{
  "num_hidden_layers": 14,
  "n_experts": 32,
  "experts_per_token": 2,
  "d_shared_expert": 0,
  "router_z_loss": 0.001,
  "norm_eps": 1e-05,
  "tie_word_embeddings": true,
  "optimizer": "soap_variant",
  "learning_rate": 0.00682,
  "train_tokens": 549100000
}
Below are experts of layer 5 (counted from 0) of a mixture-of-experts language model. Rows are named router (the router's row for the expert), up (a neuron's input weights, with its number) and show model dimensions 0-255. Each number is 128 + 24 x the weight over its row's rms, rounded and kept within 0 to 255. Numbers have three digits each.
Before each expert's rows: a language model's description of what the expert responds to. This comes from a sample of Wikipedia text that the model never trained on.

# expert 11
Digits inside years, dates and coordinates, commas, and surnames or surname pieces after a first name, such as Johnson, Nic.
router:106146132154126125141147099145114151098120122153125103102148179115089117119118135137084092103113075115153144155111091146126143109147100111117141159067148160116146109133126156123122152136072173219119104080150176131123112146096091135124155112134139129147145137154132132117122157149111148144104137133121157135088149109155154153092147141136135139120124091146126145120168115103173101165099158099139154163125181143131142095101169159136110113136117149112110159136164114121127137103141124146095133135091124145095175112127126116143152152081085147142153138141138129111150132115135133091152112171115137113108165141112090115097096169145128104118089138161124128109141111104105152111081116110134103135092092057146123107147147124099113096137131145150127107125136134148114148145124169
up0:144133126113118159155093147098154112101121123119146079136095127106120147141098078163122132112118169108116120160127116155118148121125124146134126139120104108122129119140154121119158127115130125133134129155140092105117128112141130139125140140119145093118171109164146141100107133149072140122126139159107137143096161125165111123132126115180116082074163110097163116170142139161148108123091135080141070121180146109127155129099093141124107108124127146126158140125156086115156135164121198146114117076166116144099078132101137130118147086126139104099133131130115150096127156067146122152119093117096143102104129184127134119129148145134104132131107096148122119119139112123165138151078118107137126065125185146108141092156099155140069111109128149114082147119136137190128119128118159
up1:142142142140164097173141150126143119156154146131144117099138139142153094083095141147137133120154139127149132159141103128162130140101140108117106145131147127141108107099130113145123107084162125095118165137102121163114130128115101160106148139150127109111161094098132125126111125140109114118182116133108130125105135117114131173175124106140128101142140109153115099125156103092141121158116143176145107177102124130144172143103105128110098128110081140148125122104120107184160137131152106106090145099159147219107170091145116133117100112118114088149148166162136139122079136179162115126132104116070121106119099144124124123176164120113122154119128123163165117160115081103154101113093118116132082119167141142128133152129100118136121124166116177108130115123115152095118144163065089
up2:109114124137150147156135084164110119139167117139113167162135179117129153154115135134098088106135159125132116141123119125114138114122108088135166161132149089132130124117137122161113137146116128125106155152122146115128091146148113101129110120129136114111118117157139079148140186124136115088135112137125155174106117132146165121107140135142087151085154092142151141168117096118118093116135125135135151156102117145134101087115135132129109127125163149154073147144093119122127154125145152124117129141147143119112135123100125160129119127165078163174129145170088117194102112135136152089195117079129134096149114143125151128132101098133119107145158176142117100188128135127090128093117188116124117155082148146114162115132103153122135117153165105062158130152116124160088190156107134
up3:143125142100124105142132126130119134128156121156138060133133154117154120146151115143114141129210102125159152130097097139092118126079172168147164120133146104115168162137116156127113128188128137113105084136138136138106127123095124113112151136132096113166139155136127139125136137126122177141163157109152108145095126110148138106132120196154165116165118099112124145137086125148111115141107144117155138140127154125156163145117159156127144130134124170129117148125079137068110117113095133103166148098113152151152126075145136174142157131147149113157116190079153142107129104121108109145154135171183143115096146122138111104116127133145112121057128136137114135129134157171141118132117126155164097148158091111116113155095116115148122155110143151122149103084131094126139143148074132
up4:105163129148137160178147180211149167135134147153132136127142119131095141114091130111115129136100171129145144097117161204099131102118148119146133128165152154149129171121149112103128138120127166112118134195076114174098149162148093123144124115114129116142134148118123100138164107139098138090101113126113165105130137118105145124073147104136142119143139156096107090103135082121100098119138099111103090156072106101130105134114101168125130112097107097078137109162130116112163182130130153157122160136120086169109124113153154134100136099143148136160136124136152097098135130110139152086115124118157134170118143098144168118175082117120106152155127135145135145145128107125117093119130103131108127113149131148175118121116130116144091137128142121149145134144112120163125123102099127
up5:106110122093125137126145132162088142137133112103129143111129153123176139110113173130168152128101121150157087082142133116125131107133087120126141071132122139134157112135088129136125146102160135149132129091102090142135096115173073161126127130163107122152103113154124165160133112139146149114113185154124142160100122138131146131112160149156113123110112113089173130167134113146152159152135082120123159117131101124077162138157124079098082109138140155161109153133125199120084170144109134147102152121120146136115140133127123151118122118122192147132185148126160169169144099101140095138159131077113157120122143115138167124132132148146113177125114131103148092127103143112131115131092143111144161112125138190163134155146126084143093128141147135156116075128128132119113117137135153
up6:116146173145114127138114141112130126119093144141112130128124105164142092106123084094097156158089120098095127145093119152151147095108102126144124119118095089130156132125152112129117135113127133156122122098167128153122068153129110117137144093129176098170140127155129171122131108117122094159115134124114142154157105103161111135114145142115143128095116123133096178104110072127106105135074133152145129160103123119094142136107094157145159133161130108136130143127126123110131140177122154144150141118135118148129097125102117127088111117126081111134134101085121101170072138138114104148159123121120128137096117096156115100129144177169108115104144128144149139047134123121166105094124145096151146081157120070126145057160101146124110086113147155150160089110123110156117142139153090
up7:092153123168158142152102129135170166121114137114128128146136135087122109113133151150178117145113111121094101136080071167121162108176141099103137163128151112118116108127118140107151133133143087138118097149136161123094100147148147116125103136153149093104116103166131142154127154136122125126161146128123133075157138137140146138111114145123124112090126126158150161098117092097141104097128152139162164121117140121122163078148118155124111124112122149107180134115133116121124123122095167049141132124117136141138130135144112155083123129118156137171158102127091124135162136110129098126117146080147154121124148160156101139119123116163136099108059145087125123125148093137152124134147162112122115124081157105073139154089128111133124119179129154091167133105147154175074121072120148
up8:136111092137136121130091112133108128112137133120127126123151142130133122130151148081129101154146082120122123145146137132127102105111087152150132097160162083139130116137157092131128140105165108168138163204124159128137146124107146152103116113182101121126132143152130148115132100108104136083146153155123120147130106088093140157128090167169130094156137098116145141114151143157176120128138088127176133099108146100139104131148146157127127128181157150108104121122126154128100185144169141161117114140074118171122118161076163124128127085117081116129109118148167147137179135141161141123133100126105122093151163115127092121093139122145094176151098126125087134147122126075088101132131143136151067138130143110140157136127114142127117143101148129107104129126123163128150091166100174
up9:131145124151175108140105151127169137138116199152104126125100103168124101095130142152090136083119142119097132143165110159130112108174128125151108116128127124130169085164131120158129091141130108049113112134104136130073158168127119137118148092144109135099149100116082099173165177143130136118130114145155155143118150143082139155162126143138112145099160162163118129163127117127120115135138154096125172115112102112114154136117133124148166127124171127111103116138122095160114115146138120120143122131118121164127142136135171112109159101121141141169069128094124082112146134167113106082176097145083176079105118116121125129100133144107110113144145127150152138113084141119145121108130117159099153159167114122123136084112118134131127149142133136078150102136162143131119136082152148
up10:103163152119141165141122136146078126136138147152098111137130139156122160084107156137105147114123154116083113162095098155118089118121108079082135158125139119120137129163160131151106107116110155116097124119087135166145171165111142157112135149160088149144164123158152156144180162148096115180113121161135141133132116130074098135148128175135169086123100155168137092162143160087113135148161099102097156116119094143156105145103102148150073134099143157107094116154147116129154149135130096111132147109132130151146125115144144109116102152137132165130131133122119114180134134117134095103196171122105095152134103129143137106115142117134111146109169140142121142186120130145131103115103111131122122083132120152157152133132140163165077092127124131113155115133156101150131119098101130
up11:131141116197143118108128094074103172117130116164130131165118118135131126144135134104145122131139104135143129151115143122120137140139160122131093136090164096136173086112109096137146080156130068116135098138137162104120110127150098137149164117162150153095107191103111112118119129134144126168171122097153089139118066134159124149119138133156143138124166123119138182105144080115143077148169094089134120140172147100143143101128123092163148137112096144134123145126137158115129140094132125110115144109134135155139128130096117127135136106116129157132158142153184153096157142087103147101124170139157162109123097147128128143138110100141120146112099088148127146168135145121114129122129121093107146177113119136119077092158170087137056129167116128118106161142119128121121100114140122
up12:134143134113109115122185100152124137113141144103123131120128171137155151185106179132129111113133163126117118161141087147156183111107149134090115119127107147149131147136095151097121097113125127109114104112143153152122131129099105186137129124120111134094149193120146146124104131135098086070115134157110160123138130142144086136102116148113187141170127146152151138088142145133163111141139077125132156140141111158145125153111105144129069136116147111133074104138138179097103158154117157146131134156110100133102138117126154162123137136171101134179151133119108096157117118125139103129132115108133121109085117149133110124169149107140124115097145106116107130154118167133156122149133085125123158091113211131117141083101119152176116139115109113128139147159078136150119099169112108
up13:111142137179124141164122117146152100104151110140173134154103126072129154102182159152108130124113127106104144125104134143139133161133106106115100121120120105122124142143158144185093148115117106145084118127136178140154132107138125112125092116155106102134110156104095148103096184140128126141132135125119119118148150114148079126108133115129129067119135155144151126121132055128111116127127143116168153160097118116119113144117119111137122160160160096107145112177156113131159142142120146120149138135103106125072164123152123122116174136179129180129159098110158135108165149154148123130101120146199112117154128133114171097118114117125118117153125146116058095076119129154087135140127092113136110123126140152177108157150168148148129155140143138165135150098145120127140112115109191
up14:145136133114120145136167110169065132136096185155086137122090101125154089134106144144147121115120140154081103154136153091170110126159121121149129129122108160129107159159074170146152117120139129111150072156141130137117129131104110103158120103099138101157166134116115110090133107115160133147135110133142099151129163137118105153121175126087118109127122144104132131095110095142125185153083157119127141131150145171129145134127124141101154104082142125101088120125177125110062143096157126130122106097131121129147147136115123103130146168119110157128135060180145138133144113149127133118179128086111110102131117165096131122126120101133100115120113128120094148178139102153133135106095132136139102115111105116167091111076178146126151140132139156116135153085141091110126160119101128
up15:104171133169134148113098088112107112123160094127136103092162151083170148132141128093088151146126159076124096106132151138169081126137184141158149131106155154154139150112107176073115114125143112095123117193133142141123134194162122095158188114150119108104159103123105157169146141112105108138112106147144119125094102138140132144094122148111129114108114168147109142161135139147128118142131143129143145115148134117117131158070113123127115131109108076088137107136160083135113132106154149143119131126142085076113119169107095140113167117159115118144110109138138132139121105144103138095158102141160102100120171141140095093134105098134118135152123104139147177139083112164147147109120105171113132107127107105093115128155125136118159108141154128108113151126093117112126120119162130
up16:098135098128071131101144156139144126163134095107129191141120142119127113121144107150119104148115094146111100146141092150148148105098152117122134109156112075119166128123158136105160151140115119139134114118109160167091111151181126072117155129158119121182115171173099172123130121094132153137110158129083104091138125122127134112120109129116129162131120113140122152098130102148154131147097139141126126150138111123116134123093162124082142102105127124156148128142115109127108106124115151125156143062113096097125127135122118165140116094144079138099125119080113099154161141111106143128146119099144158130177101142155119133094098182096116096119153163148120115084070112128145103129102137109162178114135109154128084057128111138117116131147130169123123101115162165162103125152119124

# expert 15
Digits inside years and numbers in tables, plus surnames and nationality or language words in lists: 2000, Martinez, Hindi, Russian.
router:105144134154127124140146097144113150099120123152124102102151177113089114119118136136083091102112074114154144154110093147125141110146098112117140159066147159117145107133125156122122151135071173218120102081149176131123111146096092134123153109133138129146143139154132131117122157148110148143103135134120157135087147108154154153093146140136135140120124091146125143120168114104174102163100159096138154164125181145130142095100169158134110113135117149111109159136163113121127135104137121146094132135089123145094173112126126116142151152081086146140153137141138130110151132114135134091151111172114137113107165140112089115098096168144129103117088137160124127108140110104104151111081113109134102134093093057147122107146146124098113095138132146149125107124137133148113149144124168
up0:136144107121115080140123118138117131155152138132123146138172105129145114133085131106118109131114165207090152159138121089111146117084135157126102161130073152143137114129119106097134137118163097131111144080158181118141156156151098139109138076104113130119113146119129121113117116109132138122128104121095163133103133133145152094127156145103147144114166158128125130120107138130113129175164076117189162147124172122106139147109114109095117091178098147101124126118133133072109159131073122117109128122123144131126125109134114105180115138094111156090140069086179147127131120109113097140152119115123165147115124148136129113134155096152138117092133137132152144058097120146141144130098091128073119142087140116142135114122128131136127117169131142125148096152108095160100071143129106
up1:114100167154111116123161119151140157168071130158115095093112126115119099159079124144155179138139137156120121133089120113113149148116114126146132135046110118108152080123126115142159125109152125128105104096175117162119108160112133095135162154103141128119122103142120110094135161093126120124121131113174113107119173139108107134106138121131141145164154117118155152136134088127140135067101178119154133123123136130143071130112117097137125115138131135140112124130097120117131151175142165168081165092157129123105095118168153102142127129098128155167128118110152124110097121112122090115181135123164105135074128152100130115132140154061176096147101094122143125105116140151086136107142125142097131121168125141154116144105131184123114175142162112131138129096104162137122124118149153
up2:121139137135122113115115195090148125144092116127107114141159107099155136127093116078122133138155112149138108140125138123128134168137157101130089163162096108085107095106118153130102127132109123186161144142151112148138103126125085109117113151095120148123164150122139138139138120122126086143126146136117146126158114103079124130110189067144098152084105125106154137108120103110122096122089117146187161110113148153122190152128135182106150078178120158139157168164163107112143154120131125136136163099138170085121102163114145146145149142140144139120146142086098149141163143165124105110123151121131120085169144120152125144151112129148158155098124149116099140094152123132140122144072135123144149101170134091138129098096146132145118142131187131087130143108134107136131137106134115
up3:151111163196136136168118108152118141137130128130121089152119119123160123136144142095154153105125144122075121142060117128112133112117145115132114106146119129142116122149122088162131119115124079097159105153117149140154135144073130141107142110111175120139119119131131130120172113130111079129109176123152144164147109162145126148108142120117110151108117122128132106095091086140147122113113107137195159113106147131106164130162173136130082128165180118139114141144122132158087100147132095141116155137128081140122137137165169151123121122123087112189127139096156142158150094129108124188142143101098158164169115143114128131107100106131075160110134149061115132143144088131127153105147151113154133164118147160132114123156143101123142127102123124131147118154185139141117149114122181
up4:081120127128108155122110145125114141109124141188143102104135091109135097140139125126088064125101130113146133167123147177100094168091121136131159124085079118182102115143126167119107094114126172145119101156114146150118137136113106119148107117132101110140112096130159107088166117209150140114114156143135148115155121129117121146112114121108124146119149141115147106134171107131087115128092138126094096180086138166079121139095112116159096171119144122156158155083173106131091161101128104144118135139111139114171086124151094132133163128112128166115134118158135133113149120166121188128125112146152128124110114113126177135136143141114121120069103112101111153137126168126141101149156129119122132117121104159129095141128080123164147110141099148112148169103124106112124156126122144
up5:124111197133115135188127088096094100154154173129122126138166112117117135108145146115109131140137143136112127105206117124108154103102127146138138157110119138132152085111134122118157150142146135126104143131158147198101160104105108109118151165097142118129137139121151140118130149112135126122128127136125084111122146121147150186131153118118129132146153168147137134122159106143113129111094112145125161103180137160113093154105151157154115134148137129109105132069125116124130117068101097152123125115140122113104130113110131148127170113208151111156140132097136155152165185133134138090127127123180134101100138100137115130141106164215136143127099155083129147111161118089098106147146109147113122145133124134149140125143129092107112145164121180106152119145134113108144114170147147
up6:131111126121136118100096120117145113149126147169081082103110134127128103112143153090171172111148100122114125131100102097128146136118160132132146109156145125116137104129115090112147138099152166117122146091135138121127071127141127098174144113128109103149081180133113183124167136117107126129112109128158148179136120128114123137130151115142116181110111142140115164104169075139107116123169096137147138136179141100116111115108093158113109130154110120084122134134149122147096137081121094134109103088120142143100140137074108138154146120070169108137113143106125187097110093187121120089092122158118132154094168158091089114117140137126120139154127131129118122139087125103088116072128131065093139108164101138124127151124137107134112142131134158140120121153142102156115123114145163
up7:165085132085127156141160110124152157124062125144162131113156155130116096133132113104089086097107138135096148109144126101110079142131110096114127124136106118153113097144106143136128140109147118123106093118131102139133170153130101176143152141144153134117145130134137121120134112143113129110075139149068137140130136144073118172129121139136115178111168117145116118102121138137125099129105124131164137130141148176122140108118120146158059162116140140138144161135141120087109144135124171149097113128095106143122102097112150120106088166143130122116137169155096136163201095140113136065158137140106156113103160182135125114080129137158129136134085168114130100132153124096129114173079151100115113128087118129139135102110151115140161139116127130100102095154129158123146128138176165
up8:126110133118109143071090119158082132143090160149130128177105151152139135105116082101103103149105117174135072145150139143148151113150159159111126136135081156107122108141116090125151108103121154138112125137133128156118090103121112161124140094109083136153144091110149132094104146127099120123072158177106121135135131128155088147144112137174104114094124137110114123095110157132122121170118122108095163069119114129150114113120139092107153123157121089130175141124119095109084101130130130107097137122152141149123136134147152094097138134128100140139129134115134113120147096099143115102158088108124119067074120158116117119100123141153183139145103130082140099092147132140078116103129145181109109104117097152106105150149121096113102111118142173105145106146120125139159102130149175
up9:101114116122130101083111106067147152131148107108111113129110174159057111084135134123165089115145106127129126136125135132097109118123107106093160126093127128132164130128138108128125151138115148131120120149083148130137094140171113160123090129134189126187114171129123119097158134157116100144124147119151148125137152156108106098141117147114077129114129071107150098152140138100169094157109150137162134126122169130140105131117140155149111112144181127155160132093122140169134143108134114110106128138167135054128127122129122115081154095099099117197128125149115110151124135119109127103132082151080117110134167138155138106131113102118138146155116093157145122107086109131121136118086130086124131104135115136116073133176143131115162143094139106107118119149166145141100151108130171
up10:100132112111137089116099159107106107140160163134079102129121120095166093152120080114131127132130149093195138165113127092163121149134096166100163131158081141173116115156144140144136124152107134115136152149139132129124105126136143143121114147108138107133161139107118128151110109116140163143080149110127126109144140129132119123091097122146107133094178142135162137181137094074099130136153156120170133135118131105152113127153142090169150131107147151113119091150104079081175148193162144153126139139079148158135147100144110104119132133108113159093154172162144144124147130146130090103146091133120155150113136109140092152114131120147135167090107134183126096099120100103101103090147112126142107120091100140141148130135191120134126140102121129103146086117117118162110110124118113
up11:120101117115112153100137124134134127116103147138139123113146156105136164158133101153141134123129163085118140148178119122131136166115181104145076094142165130144135150115137139126160119139122114126101133083155096157124120136120147105128189116206143129135090130149160148133180072130144121169118110192104157131144144112143151144095107139152117156146118132127138151135061098148127135075111126104163155128110126146151152128113142148160112120132118140165138161121115163101134125152130102136118098109093120126142119105161124169112116125099133099116126126135120115120110083197124132106175105175141170087102169106130131084141155131159163096124083118112101126106131155133121142140131106140161123124125155117101119151105112093138107107164097166107137146121144108090102111133086157
up12:132116096134121143104116133141102107117163144098102097122088111159132113132104138155101150091142110096092119129111112148146138163104108132147104121138126130126090107128172117131119151092127098121063133145084105115114130187149128110073134135117149139135156147152118123164117125125144100113072154132141124111137154151155096095156130121146168118129141125125135150100128142127126088146168144106140143129156149095117143115111124100137169109118155168085084122114103129124110156148123145117157130159134120178157150119166131094110150137189116165133114133097126148190150096141126131142149140110067134119113127134150109149165118179100056083136087114130129133127145088090102155136127151122142114112164110125145087082151156147167138140119092125093116106116140139124097137157171162
up13:107144110156075121165122115114134111109152161159124120138128127088184120100131145138129107139119139174145128098117140140108132136104154142110113158133169095122097154113173151122088131108132143160133106129105136123115090156151128137132185090122156107115118145132151131096141150138189149117089140147149182118130134125125108180147117110096153161133122128093131079112133131133182157159149121122130146116139111123148098113127145098146082128143125089101140123121131124143069152120113143131112150107159114154082076109128135127116106131101143155140164107124083157118106119130098156122130088126146109092136118141128124085181169177129105170119120155113127181162113166167128120117106101099116116122135124133073125106126148099113074126144111145103126161093147079127104099142113157
up14:162128121082128121123134101134132138136117136136119108125101183148115123131121165122109100115126147157105113128156156138163087085127134108103111089115156124121094122078097166133141135141129106174173123144076187107159103126126155131113141122126124106137085176138187103133125125129125131128078127112136140128103132123115077149129166154119091099100140137123116117137135083091124112161108131147088133113167114114168090139133103105127158127121123142195125166119095082146090108122138121099154162155155135118143189153115124084135144140137073163127137125138121095133127126175139149085143125119111136131156136129155112116146106108144105113138156131074135110087133166131130079174125113135132104134171066143129131138140178117118109137161109137127174153123151126121136136128131107
up15:120133106130112115099140107127071104166111139108097152144137102111146133110068176097112115095123115154148128136138146123167154117122140110155094161109124125118121109114109114160135109125145114091124152110110099160101151166134142131140116127110138115095125120130155118116110183130095099111156101140151143138139147171100192087114146115158096112094123133090124083119137105087148129176138157097132094137115119120136104160081176144130118111080128129121145122193180127125112137138131150120138111139111168105136147107169100135144181083110151119144121136095125163115129141142106149128118117161125128122129145178129097129168132152131164134172134154122140163090135169076157133139110119084117094109100167127157111140083180135118115121144116162105139126151120126135130074105119134
up16:110133107067143121141122087136154137133126126115137137143122130135119118140186114131107163085123134165148142137116105114126154105114133088129071190140135162115171124122139130102115121168095144139128151124112145112120119123139103130149114115116094097107070125127157094089160168121135120143116119123125123109159119117155095163115117130110140141146122151141113130154181121129100169141112138100158141129101122164162136114128131103155143100097128163148152173071139110106104172107146094110105052101122104147130138114178134118099131118188151134106142150105132097152151167156152106102167121111129191079141139132119151107119126147160183086151115122151109076141132126142132119110120136119100121132149152139132101135132129133150095158135125097112154104121115185147121092120169134

# expert 25
Last digits of years, census figures and table statistics, such as 1955, 2000, 94625, plus century and season.
router:123118146193131087118135121122132114138115127132117130103148125116138125113096136134115126104138125080153166139116105177123105132148120118125140179128115112099131079105117138129122123117110125173103130077122127154127109137107081136103134111132135133134187145125117138112131155132087182148121152194136123173109171114128100125112164144130147154104140107181143127124129077120131072143120134120137169135112188138144156113132184147162115112154148175132135143136101119135123131098140118152099117110131102126077155143115128114102135152113104148163151143148128111118140148093113083111158123167117144106099163118112119113136106136186128129152077155156123122086149138115128131089123108091081093111099085064125112122134154100147094083154139154168135105142117148143127161130109148
up0:157131119191163123126144166132117111112155156115140131160109173147137100113114135130115131154147107132095187117101147152156158137124103155137119148142146138142131124101116135132115134136133149115153139100133160120168096104109138168155133111140102121145159121086130156088093137125135147108142100135157107150128167131100136137149123117119100114098123143105155137143164113128120131163159186168143117154079112137155116103134079134119119128154202148130101101146095122145154140111095190140140099109080116134139154109100175105120115207083154086151156086085149127160150121109116123123142091178109115138131156123158116097156114113138152139107111153097127123140125144115140132141116118123111072166115100121109133142134129111147121095107106147119114114173189124121123166141112146
up1:089155134096152115097129163147098117095151131094127166091155151151117156151134086110123146136112080143105135087153135160124174181132142141160128117149130135134114106174157200109140144086133136154085096147138096133111118149115177134114142096124166135114155121139085139135142150106130080140141136116112136201139149153154097127174157070128158067127146108139123168142131153120128086177138120131152157100146116121114129099105154118126157107110151136119125127078152129119136124119119160142149117103087139125096108159112116106113100143134136153131127166132122142110092136158158115112102150147116109109071171134118149117143130119080090116127128165110136126117092105093141106141139147138158163133133128126149180145105123142143125099126144140167109147161101146105117141118129136
up2:126146172115102120128087166105104142147101097129083197128146079129152124153107139148122147126140134136122086131131087120107112097153116140138096134122089156113120146066121106110134106143151168100132145127119126136105127109096140111144116146111138099182123072156093154087148149072127137132105181165108127146105132143111101129119163110087135140130134139124141136125135104114141150102093122178160151143129111145127130130128155077138141169133161099164160174092137128062121174108183139113153180154149135131151167128110160109136153164128098153125148160171150138086098142094127092125114113124160130150115126110124092147117116164140152138096125155128165136149113126134095137150111123157113102088118153160125129124124135122127148087121150113129135145113161160147105124131121137
up3:108118134145137142145097139146114126112127156131165156143115090122135098153109102118094171192097174113168080136131158117091141135108113148076132131128114151157126168171123116121137147115162119111106167129159137160143105118125140138103119069153139155154115138142128138095117116120092083106112109110160127127134131129134176120112101130100134111124129108153129156114103110113118125143144110139156111123126106107121133172107124140149135127130142138099106088101141149089125153140120158139089120104129155118125120167135138107062131127145137159169174076116109135138126108129113138103136126094123120169115111144061113110116147152177115139100109100100074111158133166187154101189127121105131109154140158155152108125115124150124097121112141093148165164084149146132078108097160120
up4:125118127153120146164138131122160144139110109125097111142125129123149137127134099141139160115120121103128199175143133115117096103096130113119155154149105138074142117136143171114149146153135140119122101105086122091160119145160137140093143124130160126107127102116099124155113198159109139125125098133127149181079137063144139095128134142111089167097130173108155126130130111120146120120147146137082116164131150089132140091179173159129125138153119121134079113125101132125084117137144149103121116121141127117117138147103096128148119110088124134148133152144111123135165151130136090123137161162097141102138157119110113126129137114155119155112114116119098119125158140135117137139111147124115158136097101132081130098116128115126068090163169190111183090091092145154143212117134156
up5:128126117123149105144113142149141121111142173145127193124144188164086084127133109100113124106149166128125105135098118168155148152098160135150107113113170145109067126111119133159188136164133108121113152104145120170143140128121120142147139099140115163146134113120160136109139145093131138101109165113134113096130100099173150123066135077121153117121104119104133134124103123101153118150119153078128139109110121144108145166158150124124183145177128132118079145162148070130094141155108148148128148133122124097102104144100115142142133108088122111092106123136141137080148115124095065122138132121128140159145092088136102132121114144148088124157152126121097137102138170150119164148095122170119141162150132106126135190139129124118099142121158138135133170118145095092099103126125130
up6:119147073105154158098106148126085147129098143150124143137108130144167111124107099158100110131122102150077088122113160130121123115101146100148158128144146122135096085135140125176105105120131147157112107131152114149131123101126137101142144139110123142126178114105147154149149140124127101100137103114152136137125136152102162113102083138123147112138158101108105119125163138136109150144146147153133190150147082092128070103123114116143074130140113124123175150178133153140110131152133116085092069136135131062116173140109168169127129162083109169134147127132161135148117154156107124113074124112171131118116151121106105083069127094122132104159129119142115110115153163133127112153158135140093135122146176150168145157119105153107111132140106126125156136115135129175148172159129139
up7:099138147089153143154137120147129138147140171127136123108096100112128154125116153104116120136108160134165112100182087154108160086113059125097084096107174123168102157140127095133073148166109150126140134142139180138140175114141134133123127121145128146091169136175132116113122143139150152126105091128111118147143144130121117141123106119126085136104119137135132134084112142066134132131134174135090105120134133108120100127123072151121135160166084137161106136119169170140112162104166125064127190132153154114147079147129119134117165118158102087119134142108171130124144106132182129138115160130126128136125133132125114130097134098149127108170114131129131092156137132111110101122074113120134130170152134141136134128163145131131132132135112129085136126152086144116079161152132087
up8:117112107093151124111114146171119137168124136085112081160117136129157097130128098158138142139102136153169113093174127134114133129120122153134144105102137133115157166134142138092110106112122126114121101157153152115124121170125157122144150142105129130151085132118150123154140123101129131176058104089128084130121182127138144092149157104132106092140090119153097138152133101141140158149139136123126130118110133140067127148135130130141150153149149094164149132133086137124098123111132106111144135157146135129106158143162163147091171142080124171103118176121135117071143113098071154121128140106152106144123148103116122144101143120148137147173163160144086119153110113107113121118143092148149088131173131120095129121113174159155099124183084113118148168129116107120153105155074165
up9:151088087107118107168136130122096129105097154130102131126124171094160139139108158152115108100135115148122156132135138048128115093124133118108156095121096122076151106127142119114096140127113129110139146114102133174146116116113145091126118121147128147140150134117093152147105187092153120113126147134129135158169148118126132095103173127088094141156113122156117123147139140097114149122098124163147123095107147142082137129123130130134083110141133081107156149074112106146128144182142131186099117164114128147131136156138135134125136146128127166108131127154144119068100103138104133142117131140123137152139123142118119103112101131099141117116081129133143169074126094174084180165165142112158134132085134155167139083124111143106112141157093150100139112141097105158125146160192107
up10:129136149151151162113112121130107119140107113116173104109136136154081120142106129099162116099115110146120140140122102156128140062155078124131135108123179161150159121085158145116141125132146081151125174156106111130090126143107146130058142094145131142122161152156090077113130181158144115134137104135140117135161110086133108141094106101117106163156171147138077148129098109101132160119123095087113109125108117123110126113100123101094128165128130150136124132169126147146128100101157120138108154152129109163132125145125122127106143105147077104135149112108084107139136165168129082071132156137157129157127065131125110131174123119148158110140089123131107152162108115183112118130129119114149144104104119127141127148143138093107115125093097168138086092127150150133156136124169127
up11:111168148124136118129140145117147115123104101145140139117159096161176086120114132112081093079081126139114104124118157131173136172122132158156142116134112121119172136107176119129135135106147104075122156162117114123130111119117172115105152180137141089140105124132105172111120120133127100154073115107135144170149109147116151099138103142134114118124130103115146150170103127140163157127139130148131133153091119107120151117105178142112112125113099114110138134105159172119163105061102133158128118131122126171122104141141088126147150162140149113100173191116110167076181095126131122124136134139114099156097116145119169115092127130133106098102126121062126098095120162130129163120094147160140137148088134137124111145124129132102085173157099120158122168133109121123122102111129151
up12:119159142107133062166157154091164159149140141148104127121146140132103124119121097104114117132126139095114097167115158110113147129121121164132154139155130135112086140123097163109153094138154131114126094089116147173103124106157131126162096108123103150123128173118136117121113115171149099149143136132131139116147106120123161151094101110187164092148113099118128111088129158136132140114155130112131138108112148139156158151088137167127126109109119091096119146120122138161122160154129123121146111133117116105139088141196139165148110078087114131145122128116155123152144112120091151130136188141150086132115129147134152103105142123142145131099097112166096145112159117142153104111152110102148138122128110126143145108146154122057177165120138105163067111081081130106096137163186119
up13:105107128118156109091079163108166119104132121137132143084082114101151116104121123170100125147142082080126110140135138095144103132141106125169130142151126150098142108134100151086096129144134115062113140100126152107108129120152142102154083104115167117138102096115109143146140119125140143125116146113112155124162113112138124116128123144155124116102101156148179149151132110129132135074142136121135131117122133139145152123118111140138132115132122066119159115125123165127132105161164111169134161116089186147145119142096127140090084134150104177125124142114132120123120125138148113120156177113131162104122132099153106113137098059113152130150136125168157112098125131109083131177157149172111119108155122109092079116143154098136096093146186070171114131127157142147116081120136106
up14:119132074109152114095102148120171101111076165154122170109082100096118120159110148137104148127134124119141149087096149136094133125116138130135122103142141093148152111147115111145120151100143141171105119126123091138113119157170139177097122136158150057152161149111132158147126181095103105130164103138123121144141143122091142133150123098154143118116138150123114164159159110115097148137118095156142104109118103145138138141100113117143101157147121098149154139111130137113135129145171072116131161122151139133122142110118114117125145076203093158141121142131129128162084112167164138154108110097137116135105141098121121111166125122161172114087120130132159127117114125161147095126149081125097120155190109130108111155142173104179137103117125141102135163143146096162139145152151126
up15:156151170119112097101131105145117108119133111095114093118134116077146072094139130102140103135123081112157092147211110193151123142129118126089126102138153106108104122159107163115102122115174129133152154169129145120150065147110136113128145146129120102153173145119137126151143115148145115125139139136142146168133111133146142107109139090146073112115112138083118096145145115160155144100096110146124107042092137134126149138167113151099113133135149153144125128117147105144136134126111116125098096168143141135143150091144078126118150110127103132091123091172158111115125135137140088149142123132151129140145134123128130110147138111119134135147176140132102191109146154158133152153138136080107121120133141113105153101181129108125133141098072151108157176099133148128162130143131139
up16:147106099172096130110132146152144123155152100128165124165113147136111133121109147150173175128120142119127122097141119145138155157174109109137137152135137112135146136138111164129119114145153136116095107116105121110098145124132148097105110109086104127125107159163145104135116137116107100175182128168124123134140160105119151124090168126138091129176111115111117094147106114148164134154122136157183140122088154164075152153106116114131122142155129153145180117128118131112065136109078126171152118135136121120128105140150134119130135130094127145098107142128100163158083119114124118104112119128150121108099144109152120118144158162161099153157121157119105103048153126132122140172107109152090155057164120111119149104144106162105155154159141181131118116119115145089109130179122168